{"num_hidden_layers": 12, "hidden_size": 160, "n_experts": 48, "experts_per_token": 4, "d_expert": 64, "d_shared_expert": 0, "hidden_act": "gelu", "moe_layers": [0, 1, 2, 3, 4, 5, 6, 7, 8, 9, 10, 11], "n_empty_slots": 12, "router_score": "sigmoid", "normalize_top_k": true, "routed_scale": 2.5, "balance_loss": 0.00329, "balance_bias": false, "init_std_router": 0.0187, "lr_router": 0.00085, "vocab_size": 14835, "norm": "rmsnorm", "norm_eps": 1e-05, "tie_word_embeddings": "early", "optimizer": "muon_variant", "learning_rate": 0.0112, "beta1": 0.93, "max_grad_norm": 2.0, "batch_tokens": [65536, 131072], "max_seq_len": 768, "train_tokens": 426300000, "max_steps": 4512, "dataset": "wikipedia_en"}
Below are experts of layer 5 (counted from 0) of a mixture-of-experts language model. Rows are named router (the router's row for the expert), up (a neuron's input weights, with its number) and show model dimensions 0-159. Each number is 500 + 40 x the weight over its row's rms, rounded and kept within 0 to 999. Numbers have three digits each.
Before each expert's rows: a language model's description of what the expert responds to. This comes from a sample of Wikipedia text that the model never trained on.

# expert 40
Brackets and line breaks
router:513458525502498533533540476544557530530505512527499503529435550513519536493373481458501565525482494487540485401507538504496501530512463464446519466551453501492536557525499539463512519489464494493483576504422460557495515519419462543442530455524481521536511522482501533521500460457553549553554557537554487532552535517553472530507497553421429473483575439494462504581474550514475501505525514527456522441498552557470481599408519449526481586479515463493490436491541435555538495510517557
up0:534503550496545484599515484474567520538543631447438497506518513535501484489456466557493538516459464554453489559471422444506470491533517478527540495527506488514591481511421484512555559540562457516485515505446510441473470535405481442515512437476531558517387481516493491502483487417490489498506472509494548522484566520461509449476570479465511480495520510455501482612510462615454464474553516562483512468491525528485533506501516558540467553511502483481508450522522481539454479520462477
up1:529473518464588500509544554516548526446440503459528485512487496474505509470459490483453482558501489508541461477502565480427523542452484418503453558531503579439537455495475428474511451421512521493542518457493503487522444497520409521426633533541534398504462536435545489538468449494470490529499556468543514498474503490474499573495500501465511459476470544536440500495545502453528433437490452535508480452458473489536413583479555491498557522516515514497552522453476501535433520448524507
up2:508489518549435430541511547485567492514475490551449510536495498501500521504489549564510490521523468519456502474514567490478464495546516509541575500546512429525518602493466417383578548496490517493536543600541417478476545457446507510443505522525542534483497547500518468550511552518546474513495494547507571505474569533477537519442522539474519461519519515416447507563492512461433469401537496481521624506511570477512541478489423495473454507490549485473511484484548505504522497539461476
up3:470451456463518429486542489539528514535508478567500547475522577474490516498465445498466392471554528470560493526508510495461390541530522482569502498459431495510500495560476465442479566501442540486562524568521526573451484479505456577486425526406502500490467621463534523493495464480502468533444547455534466501500501475494546500528515523511533493502481508493449538431452482560522495580609460504513486521513518555456571551478512523492496512548496515467558539530513491557506473475475559
up4:512540518494519491520452458535537512566503452484544459514523539445477559503521491477496467416462545496564532484503520496455461473472554548495473480567464539555510449454476499519594585537469450563450538498542527518484494546495508550530470476435531549544510522531453569505481530539476551522559513470526512511487509526493484516466558452492461535548499480499456441460552470474445573540486463500442490482465504566559457570447481434462503442433519582506562451488534360496554506529514495
up5:498487552476473491539420436492509498550497471513503511473413544401523522497498550545531511493475568529535511482573501502505465473612507497520513496496531557476558564497483498529565476504473587529472489483429479543553503499504396459496484512497446503472504421553485558442489459476452485555427529517503460476474500518513493519470561541448512531501517483557537535560456503449501532607516472499528590565486526555464478543539565502485502535453479424560490510515441544540520500550519549
up6:479521498520414522480505467516567508548575451444464506561512547471539503523505563518501484441559481444495556527442592432546534612489515476481488479476467502475460563503510476521517445498489463564521535457537467549453496530542535485490502510533546485527459522468476542487529526377474432487483526487509485500559524539530547488503474523520545456463544505524495467483505560509549488438516432584498518479481568471475572508444581463512499474464488538546493474497524524457471363483532547
up7:550481501461464454454533577486544517525533532459547480480521510528563530527515502486507530498536491518526494559497497472447487476569567498441467508539492502477458518458484471507570451515520520446548551514514497442409450494514465533568578539492462553566482546470453516462477497484542462548511457549554506559496475490494485482436478551471372515546487401561495465541504498506501450463561511452492481514469551540501517506403538588523503487568555533462554586544543457453490502539472514
up8:450489490537602450540552517587499528479489400458453508504543527486511514456544524503499543531488503552505478487510539515424485467433546472452498481417463483398490435462499466490499512523475483471528512524486519574484517491469411546501553499527510509536540449536517477517447508516513490448455496585501525456501564515520512562474486505479485509491562499459454454503517528558579462551536497507454443559443533412450402485520502451536483461453490561576574516511520455510543486480552523
up9:520508476481603466493526543487584516525454491545582554538486541493450520452497462531557517518512467570561415479478443508573538535512493459488490522465488467445502463539503495475498480496533510436532486436532545510560479554546495455493505481452552487547491566521481509490485448515509534558507471506572463456479504490458468443545550586459390556522470502478484482488543546481545425486449483463483481555490579596508489521469411460503542500540436510497460516483520491496562495426454476
up10:514458490490456497497451509473555539471418558459445507563493460398481538444489489468516469452545528464455452396515457525528476495497529510503540517488459510526594576462416529471528461505501403508510580490490463511488511531476561543548533519571429572523475471488509488508504491494508504497555486465471443532527491474532560529550544498457434486500473489508565562570545560449483515517480505462488565524522500529556496471548495438523485507577517467410555478462470486536512444449457499
up11:513523517423469452520469488518500557505538495484493521552513483508508452550469538568419511452466524542473522535499531527439474451565467489417477540562440501526564516476556542471506496488542493554547530465513391509512483514523487510470436493427510564481425528457452496491450445521593480426516488548479488505552503467508485520491510514498445500503432497550453488455487552554526510495546497528550510521438536575507519572493550439494446479560559508465485464533551466505472381575534502
up12:458504430561534502502437410512516501479586522489481538474507513501507529464507477563444506480437461510528482434486512421575519479439503502429526529576454520530479502515401487526413424522528513446407477574569517540493536492522450480474506460481453471514493522486502528520491431478483482508477489549500553485524552488531495519510522529572552407495507423460505490531493528519491515514538421532465481396540565540556506544481507494544463484474502513477562420527533520493459453499542538
up13:541461470488469537500479585519573491556523492496444449564456512434493527448431569433462521521468492471469502471422514503467457518497525436522559543463484535504475462519506546573448532515548429462528519549491466484516534515454527516519532471481476553528594493516533557499445557483534487559525518420491494525525577473421497496451502513492562502476541547449458533502519536522433567453526552480546519506572502474538456530464540498516419490559529411459448504505566492514495518456529560
up14:512446549460491513474511449521486603509534441538464480516458511490585559567429541494511508497551542473511509478498555463477559502560517439441520503563445439454500516530512526566587536531520510581495516525554444509495421554529455481515552527502557468526490495456517504505460541542526517447603512513540479503497490466479497493472459517459466497442473488529507497497571534504418467536497580490423471533417531502602491506503466511537511452464540436471565519434490473440495511478512527
up15:517434494504525517462548496527547588486523499508539574441563504474525503491429481449506465438457540486463396459493459523466464553502496455493513487507499480533504499489614488510507471516543442476541526533443492517481546481486435512478508448541529534473617527481452491494451403549546472461520560468543455548514499521507461476529480550531569480464498490492394507538487560553420456531478503538480440508510521524548520482471489556487514484566471479518441448527489497460503566499437584
up16:506497553506457535541549491474519573476598496500541516588500553458523410499512468481481544500426517504509501465460485560494509489472557481456500440474438549539493492453509535510491496557525497502623553411555536561494549436555486550539493439473552512413497428553502498505575509416466565437430450510473486411543528525506503534531466533521500470493506497534524526493508491508521453518566506491484477472507467536498457528528438525520483399461487487545520532470513482513522516562483530
up17:514502476526412506573492512504558551409470550548545548489424495453462479519441501380498538453505518485487531464500570485461499539522475486470459588533545527485534541410489510410500494473484491579565512496543491514526520516495507477522499518527461460448498534532547422495479442554532549485505498451488503522467445527488557529507452524502483481530532437563478532488522499493500513468531432446479623482511531459614475546459525522501462506523456454549525509463529501472506444519441526
up18:526469533455513528541529500545543526561536406423493476465504533475481602505458521535473455446451477526516496435485477506450467466539549534490456479518483481430515532502504515534471489488467467460452521516537511510528554543479487565473506517514528484531523459506478470490547503544425519477476482444463521531524516529460499513536568578406538527499450492507459540513443441470483595444501489457553532416495448510499467488476453524528531492384560520428400547489448514559475418457473480
up19:543490421494537484487505508629525520521478453530545562491474549537496469501493591486433426438532478507512512526571433417570533470575491570488569511550523532468464461567520453474423487494534487534374494490504464480492526452450478512464452553462466519464507545488481514469495415516486486506530506463514497482525459520477519534454497552468501487481452551485470506480499470478575459512530469528499433539513449532501546546460499530502459469552516456469549502530582562503546495538495567
up20:567548444498471444532499567526561477469543507498511451505517488419475471414504450472493409484458606465478542506486500513514553494503555562494523501527397447455504542545491466476553514483549481441485491557387519428489445461454493501499511509466509467436425540554541574532501491514441504518563517516451530423490517526536568511518556524481476455522496509533490498532481452467452449503559510472529531496537502505452445510534528464504507521495507528470493486575462540560455426462544521
up21:510499528556517512507536500495569441537499485533426552487442466533494459452515474446488567480547487476474532516511523516496437438505518516479515546435471603493494590561370499483511545492486516514482530504546418528514568478491473518472534508470467506513534553472523555536540436528505508515511539521479454482474488511473402513495468547509495438515490497535508475521529523400447466485510563546513491485494536556519458432408524501506480555537514486465506506537630480606515538551515510
up22:471462503469540505474483495549550489525460542550498451487500565424500504473541386515461491444516555553435461436474518491522488525584492532483521528472498495492519513538507414458463494575475512487548530534473476526493449545461548512438487417464495499491432534507450477491494490559540581458521466510499441528511581459493453544489494567501418504540500494511460486473475470552495515379588506477511512524463532462399535477461519560461490519504473519454445470424521463480542484541481553
up23:433532518509495477499506477480597502481523506439543492497506508417533549459434473445498569506490569425519527423497478504495480604530536445426505456534502475533616562491543490481541452470516528553485486502538457549527419495457471511478516440515511472552549486578548506441558474562531450536481486532541517473477546519465537502492492530426395553480525453549492549545480485488552442465482466500474482544470446462506457494472514545464483510486508468502524472463496467556512515525580454
up24:501467486573491494508531431488599517485480427519508486498530485521470589485475495484498451546459546538487485509475476510484456560499460526481480457433516450534492497421485514498477519495443478588538463527529534504470567451470598456476518519557453538408460485562527485527439507440511579552547483518515527525525579491506497487474502498472415475497525427429560468518495577526526499450550488537525432437486535495478558430440516487514507539502471491478446495479466531458488446433521580
up25:514477544499581555505531615559598510493510526559515494547567462426525544420470522496503530530556545537470399519501511456538481460517516522503511527499521500502512568517494489574513532474515513558529521490494469544463508510539483524517517453520505467515506507516479450514539477509538509420543483492561416501491488549516500600487492463520481530484551472538588502443455512550543505501498521495503490520528503545621515469546540499425475544543501454429491487571470541443544442542439564
up26:533488430471512454502556491564593493486483486511469484523538522515521579453444487522490566609470470554604500440486462493495458477507498485482484501519544511447503465460491481477477461456513405462443413507577487513575527448461485521487510478454518447445552517470501532506433514498551495537530485525589483510547496505464478521517559536459433462434519527590481525533413493527550492538491475493415459541487546540488469521533549457502510494428494502485559561488473485501523447513559484

# expert 7
Line breaks in layout
router:488553496452482544460594437508550540514532524506569493545484483497516567428432484497490500476496502443435472477535474377548470525514501482470528446470460511437493492487462545522512557502462465488425540538498494560464576572502480571534517481469498442415491564549462525473510484502496597495464542513547470484497481475523477523526519478444427576473482429541525515574498515501488547536501452503468524457413545510515562505455540509537426569517521490476482460482515496522476497451505576
up0:514474502498502484475536502505471470519502472560525457489566502487422458476515540515560412459488497533532545517599475393468490516482501480463498516527506484441527513382492412514459490547487466489549514511471394462415504541483440461476494551538469584522474430485496501449479452464468467523604497475514501508502518493502525511529521586506480438469521482527501553515436506429504485453514488432476464541542556512524464423448513466592567496527488489445543496496493429497533507508487517
up1:489480543472429482515502536507479492495408552578561456558469480523472506503549486501516446538543515532573485491463457559510535521551537538492506496399491478478552503474432478531524493485548453530502530435553504575479531469527473562482448486467512525418474422552477500505529402542496554495431474532529521501466527466460482494494469515528554483554530613532486468514529514587553524503495596442473505422505530471576425526500512462495510497527444496472465484492476432543507511512469452
up2:478508479421494513477509493550524490521506491449503518548464568560488466566550586491459536466509509440514501510470529467450512489532523448442533458506492529477459498475520495573489540470495478470430591544474450498584502549554505514516508487509563521531555544511487491500507565577457417489572474487515514441501483430451498528445507570564511452457488466531489548498480499494518595523530487483483489491454549563487506521427569417544392482533544521483598510486559465484528509464456523
up3:507553483442493596460539451541513529468517572487572511476504544502506590531536498513519416483406508419527504475561455491561499551454462575506532473500506392442493515466492511488437508453494528533474490516478507533514446502481530475507530480471453543537478494409560579461461559512593516542489435578472503608459499527510510510477535528461517536481441506458501485460521443527547447502520511486469478444473495478541524499531528461466525532558514431534516499487516560545551474514521519
up4:520478476547450463401545436511458540475534415492471488531454480528486485495516564512526455480464523437490447457484490489479581431530568447494458474432500469459590458491504535496537494548526575456474508532511516488536493488503497558520514487501535482532501492505465561561560457484547496478465527495529528443477527532531608570470511513487468507522508455451489465458529537549463431497438543476521509475497470437511561506508526490481605434523490485566540492474454578525464392438473477
up5:492536462602492467544544557501461559550531473445467487457565465524517510522497507496519451513519584465542493503495463460450489436458529478452511530479589462508463437444474533508475525500491456487546482556537490523483522503529529463444422451542490524451516498491487543511544491513510546420450470576479609541510510537493460519538473481451495543530407480479454552489443491509492539503469468511467468480482476472469574470494544496565473549498481482386480473459448418509515488583554430
up6:494467497542518474596542463488492545509479522469536517545542517408479533467515453546531556478542449595489454510505492441498485520508444468500536506470541474515483519553454500534530540492484405538498554414551571436482526558449526506569506441499500524481480492546472442525425495484469483454495515519547524537502487563529415504476443428483395477559514530501480488510439482469465550542466520542481550518517550515485517449469498564489559511430504538491530481477504573516514540542565408
up7:521504512518472475410564433486535532549517475499484513506500561501522549492418514462524444527469534531544505509537492424512497472471461501484554460441501463488472534529512519484495491404455601426470482558469524561527485574492576514485538485519567475501570541543498510439526469415483426498446476432419484468464501483538495509507472507583509580481479473557515440466527514464551494532417531447526520459520492507557514484495483554529479496500522499428482401482458492540525561506537553
up8:526550536498476513494515424493536453555464490504444517538518472471501496385531538491475436479496420476465505462491479511483517566496424469490442507385528560507503490513462459487613513471488542453474523429526420464553503492449458438446520569563492470428449469507405572551518516434457435502465492425481491499504485497522481504476482474544544499518515485488543490485541476517506540526503539512555451579472483481472494501496502495428507487508467430539435485527529533532480574561467503
up9:492485492468484514593528520505454567535472478533475558472520501515539429487445580486507585520550521555510507461494553510475480504544476460499508421507456438501542545471527458475460468370508539516499497512515564506533509481459416465496518492465500498534559465406551468454441556525423511504478463530503525514476504502510521538432469547426444488479512497489470534479509492462493485522591573485501409462523438542436432534450503515546561505522490452552516546536473516464567530490443504
up10:488438489470487531452569563470569484454493487470497482520503490482500566517456496508491470523415476485546452554485488509522464559487486532499506481522567466512463525544499457420482475466465544444554465472498509569485524587418442473457459393540466505458479540489456480498498428482508485517419540577533426509505515573517503494565522560473548435500436450521558501515465455481547460475510482479490569493569542569528431454519545463450521487469424529511494481552466441468487496523483467
up11:476506465558485418490486520557527463437514473478458476533508510524511509503525541478462553551453530499585461480444583467512521523464530467497538492529466385546520494417445529550499596496560508434398521479468512529560510467501522573457490450507501536554532516493477528503495495562551492511548458491451480538576448490522469569501545559455499447566475452459523493542578469547485488451543517481471467478487515522527438506545529460458547521508523442461486483556542499520582532549494527
up12:563517452553461483394512460529518525493531463536486584474539492570579544526532526524561456516540592467454506491541502457492499529488501532522465484472524421477466561435484525463467504469462485492478502554571467478537498510481512476460572522506461422491517464521509559496467473594535549453461474500453488531495491496411447461587539521506539505480575497502497476489540478459566549490540504495530506506550439556459541542541501510455525566484500504551447530424576584526477485482455502
up13:511528602519513518525536522476470536553490571478473482461504467422483585527460561579477515450539493536409469553491560460482555506458492548498530553462487530426487491466515462501489496540543473467513402507547559476502489536519521496479528442484499475509518480521512521512461507539529438428505449500511492507469508471576544472460499487506414542505510455468453475488430505482526518503521503501508514441492490427411511427484604392504431495504577505522510521434506489473496524562565444
up14:514551500500462515581497499524511485539469650529529492485471520499497550450444530545570487537466516449470492571517439502506508468460596493507517511483514501435530547480493467495494512502573524527454576452571519532656466501538467499404460486492535531536466453524555521498494482488482457471545436466471447595433522480475502491505508516436529529464480513571450516481487458505530503524463480575522483505488488558534525497434510476499479577544488508485460480479450525482531528506466557
up15:524511466461480473473544518534529464476531487456543532577453414494488526451497505521525479576501542580513475466455428465505426535556529483544479554465506580537482404538512454469456482478523497465535481565441548543481509500457568566584514472527550577524565445542503520547482428420471545536514469518522603470463502561534500488581507519531455491531523480514540464453525535451535512454472535486511516529468510473465490537494590570517492490558484449529503510482446528483464503476506517
up16:455544517551455482496572500506521428535535398530505441503581456494484494447464454468520530455498536507523434497385410436488485471523495462494461527439567497518446503457492562475590580501533497483528505541488527477459514494517549471493509479500498511490503491568467536480557472466523508430539530521493495508442478501508496546521369554486532478435458505569456507410520488523466491467524489543510489471477455530484504478420569543501477495498478531438465570516512460494577473506502447
up17:488451517573484454465473471527514552549481503483479527519524524473501469514482450435542472466463480494558478527526491455561481535450517505518540408487578531483541443524488516537469536447491528515508536477489451558499536514469494512472544477511482533461557480440558509492474616458570561552515528518408460496495454431424509524523514522431488517451475573552421520485470496512494460526539470565495574460469498524462470526455487505561485589489486473565520595477545570566460512489437498
up18:525529485550472493493512438479490478480578462529537539564445446480482468447564407520485466450506502492483458502509460507512473519429426486520578509459528479495502583469493478467425516521505488496436531485460483432487588494554468481474460515490504511580538502460479479503568533468495500566406451494531508554440437452548488555523535476467468459522527460502549453522462465521505581488461512432489482576462503531494613566455501576484499532520492489442487486500465460540539420487487477
up19:437562420446585553484484464481536522523484543531473506517453608471438491494543541543488533514530531529588463481496520549440527514546475468500520576446489484495450522489474505518570515472528484474537514538502489523475519488449505531475477485554410537496517481530453505571499500568471476453447465525515515452542498529430529470499534433447535460468452443519486471557521442460507583564566533450429498481506453521473531547437575494466521519445480496552512456458493469540549583456495498
up20:470460477491481525462483478507552456560523525546516517562528543484529450431431501445522514508579535581535494578525456514509577495507502481459464512477590501537535536552489493510481596560554518481488531569494490598519505523431476511470440464450508537461458538464486524492551505491534446453440529477484487540530557459487483504489465464492601450460497549489476412564481532526472527444560503539482509503418522551539444524497465489548491496429504468457521499512488538477465481500433587
up21:570568458464530568592471513531576465535465549514530552529505575471472453457517513475482505482505433496566541500486421484504501488415414488424487496482491487453468447503469442522429493494487496525543467426490547465501501502481476528481513487483465473455535511546406493438493562505513544493428516454478538423501531462494442497536465437465483537494546527542569459502409579522460570554480483483535482475521509528506430543485529487472532494476480493544452538520516475466477548454420498
up22:469513508441472575495541467547500499514461527477503517471534594473512527505480535534502435554513457529538500516518450520510477567456426450417429442501528549424451553448489495492502502556571452443466400532540630557554570483482510518488505444526537476533532513474499478494453575479540477544493505541440524524530522517464518479563488495480498465490506504614516483500457453462530536534492548511430498466496548495529481482486469523459466500553464536470465428558514505483492562526510562
up23:437490450487501530477495468561532466476533527529414539507486537506547447559567458491504508493503503518520508500491466537508493497436435559455484487480565563425526553460444429500464506438493449457487479449531477449537501568532507475517549489500509499531478494512511527521561419453543490490455501580530482580486608517434454531455490535497520562418531507453507485536399457469493544505525491523526457544435467520471551555504499469492509451530540531474408441499512535540465481570495429
up24:429457605510530474507517466554481593446503522538507496483570510415518488454486536483466511414463552469544555457487472493488565443573543502475543448485544463469500519505566525534439479508491433469499509497537536509496466485547511488539492396478470461553494588523515522481540523485510545457451472466477487457504490508457453479474469536486459569540453528506517466536461530497467445465505537489520453457523502483494493478453483552581510547483524369498524524428545436518493456542470573
up25:500530611494465503504443541436474540451524438516516518512461434462464444545462561474480386491513482462480592535542477471490507487504491514566539449489414486527502503422474565499517511476495592509550517562513572478483540585488517489509457529435481524497435509512510520491544501532491510534415487496464500464439510515506504534512486472547507471511493532462551462497506534544543537575547513538462593608438480502440517489537531484492477417502535529575453478501500477477539518525479479
up26:475577548454506435415536500487468539466469496504534521528481497484562423571471516514428469434514446532471482553599565498511444486485449480550499512491474537466598495479508497517518499459458430525462469566507490492534564508527525462442576523495460475492504456471467513494486526510541538475467501468495480531476478461505565474504494420427495516548522500496455510470557565498529516537509428506464496503464477523575492587500463573440485574498495533550402542449550415536476496483522496

# expert 29
Periods, colons, symbols
router:540558442475491487462513486503524575486480474475508499474562454466494520511452546522486525444517475517536506459476531530490524494515484461540508424535505407480527444470450540470520495584432498440419565533502491504462463534497458551467490493485477529428517483531484528498633494499463547438509494576617509491458469522564493514519446465459484493443503481487489458468507558513526494487566484502457536467518538533477485583525498494545523626470500434420486430477546469514484442510457542
up6:528461452490516483508606486539455525485466505432526455427568530542535471520437514525551483511490478475536466408508512518501456448489538515515593494531499482462511510446518468488493556600515469430455516473530507445554507390431570511433466541524436495480485464470561517536503456535487504490467541578491492470447576447516499503508514515492448450472525527538503520444498471443509447518500512528479521528439544498492475573453559531441590550490513490447506521532509512546494497469420454
up7:472428492486537428471446470411455586473547466456531434481537441463521502490515452496453509431511466497429598504482562471467529515494527503515504491499532520482497492503528499542464531569509464524468478468513472509447505567516538497442597445518509530473510530524531565495532532522503487516563490507484460476521490488493522468436452420495481463454517517526430508515542602504477519547533470510523516488552512530486443590385491460439437544483527498478502512493510419583460495526504587
up8:554488382490420499510499511568483474471448441560472441454489495476582460467493517508547521481461450507540475438538550493479485513502485536440458441519467484437474488486515538515461473538441550538481498517580549513476537540444479487368474476497532437460542534519528435527467503532537537481471522555430456541490525519551496526484473541487499525468530542518498420457550478482567495543512543551446500503467486545499497548526559531549561488511518489484478449483533540455577516487454601
up9:543560490537479528568498462508522491529489510530506496530437495509438531537492456514504500438529582521525474452468508480525535507561447465412527535436573518458455508503423546547512498500538564564486502544506512515433530504507538583498560452542528464538495543555474486463456536473447480519515405530489510519402561558583494495479490544542508492454550503487435467531485546488476454520541465461597544573506522509567506433451512514487519551473430497512509496430544485533463462518502566
up10:469401494516535499488527541522508585557452458459539517487521571474513502528492567489519475513521501525544458506486484531502480511496501524485517526532574446490472451569447488511488433530475493505432543520506522515496531591488462547476472543471472475497452655552512583512487384472455479441505480495505498502461452497515484561574509499472474461560526519543420479470560538434572552583480432497504495460562490546455486484494483519468480499462507447514434481509526471560464525513544481
up11:540507552510495556528611463521482590451478538466513477448497454457492484511493502558490441509478511491453524476489444483454534504459509447559519510514496503536539487481505415464502510505443533503422489538507510603499521536531470504529553465505490520476513525529496528535431499480429435562425470479496531510542490579509538481527427433585450404447564544525493547491468507530453524601481467530475474435522475504492515542527499497491502548504524444491411546426476454563443499500509537
up12:549478555574490472487471465514522496466601503509525522392489466512511562528507472525474579437456472500523457466607466526522523490510513483533458468479531510425444489440545526406436536478465459467538529490484507476518487560534453530496446460428492515480482533596501512522507446477551524473505539515542493489468503497570509501489539451437537551413476495435480520507505491466562494516531483519505540522542466484549467549531540408487477568526421506516507533516526443516487462599554480
up13:478499494477544490501453509493553543534534525519538437470677475452526518457517531534534519473547575566501451491510509522559491498562512433488518468526531522521526520468482451493440440469518490508480485521501480426511516517447427467497485439495425515468514456561504437477522523469443521460532484503512487451535546458524517522528490501471518479491498496554517532431484476401485444452507482526515527515549470548484477409525533503523524506517412424409541440535579501515500442523423536
up14:533492448452492562397472431506511508509442497553560490452493493498477514577478488578527474480533497461456529465531526443536469476483526522483433496466441431449501458546461524503527531588478574484489480531497496538500516512470531563488558525547499445419507517480556482532577496443521566516485504447484543513563574481514565527454520493557587435448498483484503575478482408509472525551554425518521482518508581536510476510542507466507540473523500489422500458486522477509493418526483535
up15:486499457535448482504475506510516499541492451514484420530542556434474558495441471550605474540406491509525461528485528471476471522483422510516548479496481448445575457508493459513533487492434435499502490578518454525449460514481501467511483533504474465476543447566521592541481491483445538519473470577500575519549494520507555540509498500491477436490599562476445487463522527511562495396436502484472500499481543552481493486502475492532642516442483501520484478441505553497534530477462503
up16:474565460482498402488603553446560583468554487507561524504521507465476516501504582517487520480549486535473560499493508447502492475538494489488574485425437440581564466482482487406571545513481513491460482548559489521467503559482503491503517513529487493441476487519461521499570465524522503548524534565544461473548460466493479510497518544499496440458517512560491393509478507525504580488497567442506561501522506536469480548526550475565518524513447524536466445573548556560431495514491493
up17:517458608491484456431470499529510577531459522524581489522451511473455478456453443463410466460539451503552407491476538531511515503547501494523510500505452493486501454561554493518548516539446517445461482494493469546427449536519471433475447523524586496446520468514415534549488475473548398452552518492568529500464462472541495488486435558470496511516498475467496499410523505540479540425496524520467424471580460495510523523525467540497461440501520534495548434485503489488499468491464562
up18:524449485454516461479440522574526510513488473481577566444557448481433519494533552521440480505445481455525551512471472471454481487528480438538550492544490466439498487475478555495504480463580459487484491516450629506488492573479480516462481470506522519543544529526476515503479501590616442482466531502522416508526448526547555551540538482463496491476474442424532480495508536518607496506561511518492494524428491535451463448520557525476509474511532537438511452490458481489493555525411498
up19:480432473507513500473483451558546505536490484486578546463510540507433552519565503484497493450539557515504523512530421517467508436499568549504444519554461460476478550413472482505527572464454467450500536542479491462486494496542528510446487481521571511528472543540507541547538501566490477497515533558527503492470569512473553574474464492450496607523552539477540472537499539506457446481546456484548511474524537457469492499564514459494451543511536555483412567621484495460460513478552588
up20:531453576453570493435560469533526494511472526481488508556515489492458564461480512478475504444457439514525535542464526475473508491535515429432425479465514478417544493489509536489516494526514466482505542490509494539472438504460454510450452524512568477433457517484516523418566492492482518478525511494394487538464494452539502525543502540529508439473502500469483539533520509500499561492422465529552557560522487524476463481510553408547518545474440536411461552458436441563375490498443518
up21:548474537438516521472519539468523518518516517564453418539523506487489536548463514517479445479508511513497524526487569449420523543538513528455582517470547529485436488479451483514498519527593470442476488498431511470418485530430475516424505566495547483460498551427463471491456525484505457501560543525481579481533453479561475480526427445514510534510552431524454526514552487476520517519556571462454439429491492508568500544523516545505557533486467477472389457473527474493452415482469483
up22:506517408522561484498456510529521550537495500464498483499505492412558596537552491489508463408445518513558493448395513447580454489519581441559520466562513565488449461463462450472474483582467471516548617559493465545474481468478502465510449421471516493468540525529515533503512525495532565536461444482554497500531525491476528484512462506490467463509452513512540565490514594525535490486529494518504479523467482448545463541523558509496557551497484516503552427524513524490532428505532499
up23:486532456516510463505514452513514547501482436440519485448471464494589475529505584455476527471546495464549471484487528435503476573502467516492531452547434511484527488508490559470562480534519445526483522549513542534552525510537487398555477549432460557473517550543462564501539523547546510461432490562422459448466544507512554527529522518526533498513555550495520457470609508468437523527438469459507452544496482522443579449536561469437524441515542497506477461438498556519506441489527540
up24:538581511546476495483513464453529526571499473493528588462467468456512444475497523487486518457522528487516490529472421593518540432518489540496528471445480491570495524502494480483517499469488504522526532503481517466495453533472510550562533429495434454367504554535493499494514482480549530419444525477487519414558476482467508501485462573527566490490521502445499470548556503455465582490603458489489544505530472509447533519470548483488520554501552455531618470511430557532460466531516454
up25:494515464489436520506531555498521538473478472496594545532437533515492466463423590449478508440487445510428532485511551490460560466500476477484543538461520495467476493549415525455556495518470561487478557475513504532495524480493522498483526493521450518414518492530495500545564468555457531490457550515475473474565432498477560409461486522519522529438457434458487468489483485504522445481523459468460615484523569512470527553454502505474525578536513505432497504462619445571469516495463467
up26:511495492509506466492474528503491489544493447493542451494509405461511492453572457535501479494513491452487551475490431529519453552528555584529637519520520531448505496524545507503515448509459530506386485557546509466509466488459491460480567501559445522503498481448495526452460511467498464560469434509501555517595450491560481590516490478553504473466479508544455480540497456494519552502508523558481492405436532617483529489464478460514476546500434496475468501512537569484576475545468477
up27:472505489477436546529516443565504534403494472532565399437459523464490456488473561481553519528443436552622455481470533492526503490579486456484547487509465538451493485481484470520457472461511531496468508511457508558551568551500494497466531507486515524464529469487432542510507558481507420499502515486456458426468447488526528617526511526460547495482544446448482440524461500438475449498493473542540519523529514478517481520487473450559518546525533520496517386519542546539504429506519553
up28:569549507516536457469470512583470425514527518512535505465556575431590519469526505523546466439425543449443480532560568468463511545566556430562501498497485499529541491482483581457487548528555456499518480499498543534485576535520440542453472443479485518481496518492505513492426467489489497462435504521507461449493474554545515523512485512510494487470495441465481451568518482504527506481508471509464579514462579473427603485498531550471503559467493509436484505461470528571476544481461414
up29:543569524576540477523534462441504481499477491503476481513500499503529529534468523564508492525469467506485511525456569454450471497573503511493468518543529507510474522445505505537520479511541528453450571569542546505441484518528552518510482571572489453471508521494419508502506565424496493512508447474536594470484582551542508529525476441472546516558571450524499478463567529492507482466497511563457460605503535520476555618508494541529528473438438464551465501399520490486522469403495523
up30:501546523458438408516547483453529528463518533512478500536570454479453490477415432491512470536478481567523494514514492581443484527525534466450504492451553457458512487475511489546550488551489556598506581548487398436508534461463440522463535511566481566447575508526517520521530564433462473498548506493489494552503457433532484509476551530433535458474468457452467483462542503507489459532473514517484499530503479579486474519500567445558527525539456429480473475451474512502492517557417473
up31:446565439561489474538437425539533617469457476470483567475444416510552507498460481510485466510478470540518431484508534483485449415447494520470486484466501480538534408569504545446521534549469481474486531405507524468457549525534463519485481518515478425439535503622539501538507499519482529504509537549594461467524484503515451530501456501468470460483500465526616516466474487492502457533508531478462529582515505480479457514487508521530488543550438497450505449495465529482472512443488461
up32:543516522529518433479536446530570475501541514463608463539550495559523483461551438527508440490535535587516532521514493541529497502523512434544521518501482534464517538461474494474530432513515477492518501485503517551582525407561501503466539602523497514495476445526527591484527518500578447500484413504487469463578442510579544534487531508566559499472539477505532506540491507479478505556541508472546603517515519476513520586573458484545555520439561482446487510528457513496500472511459523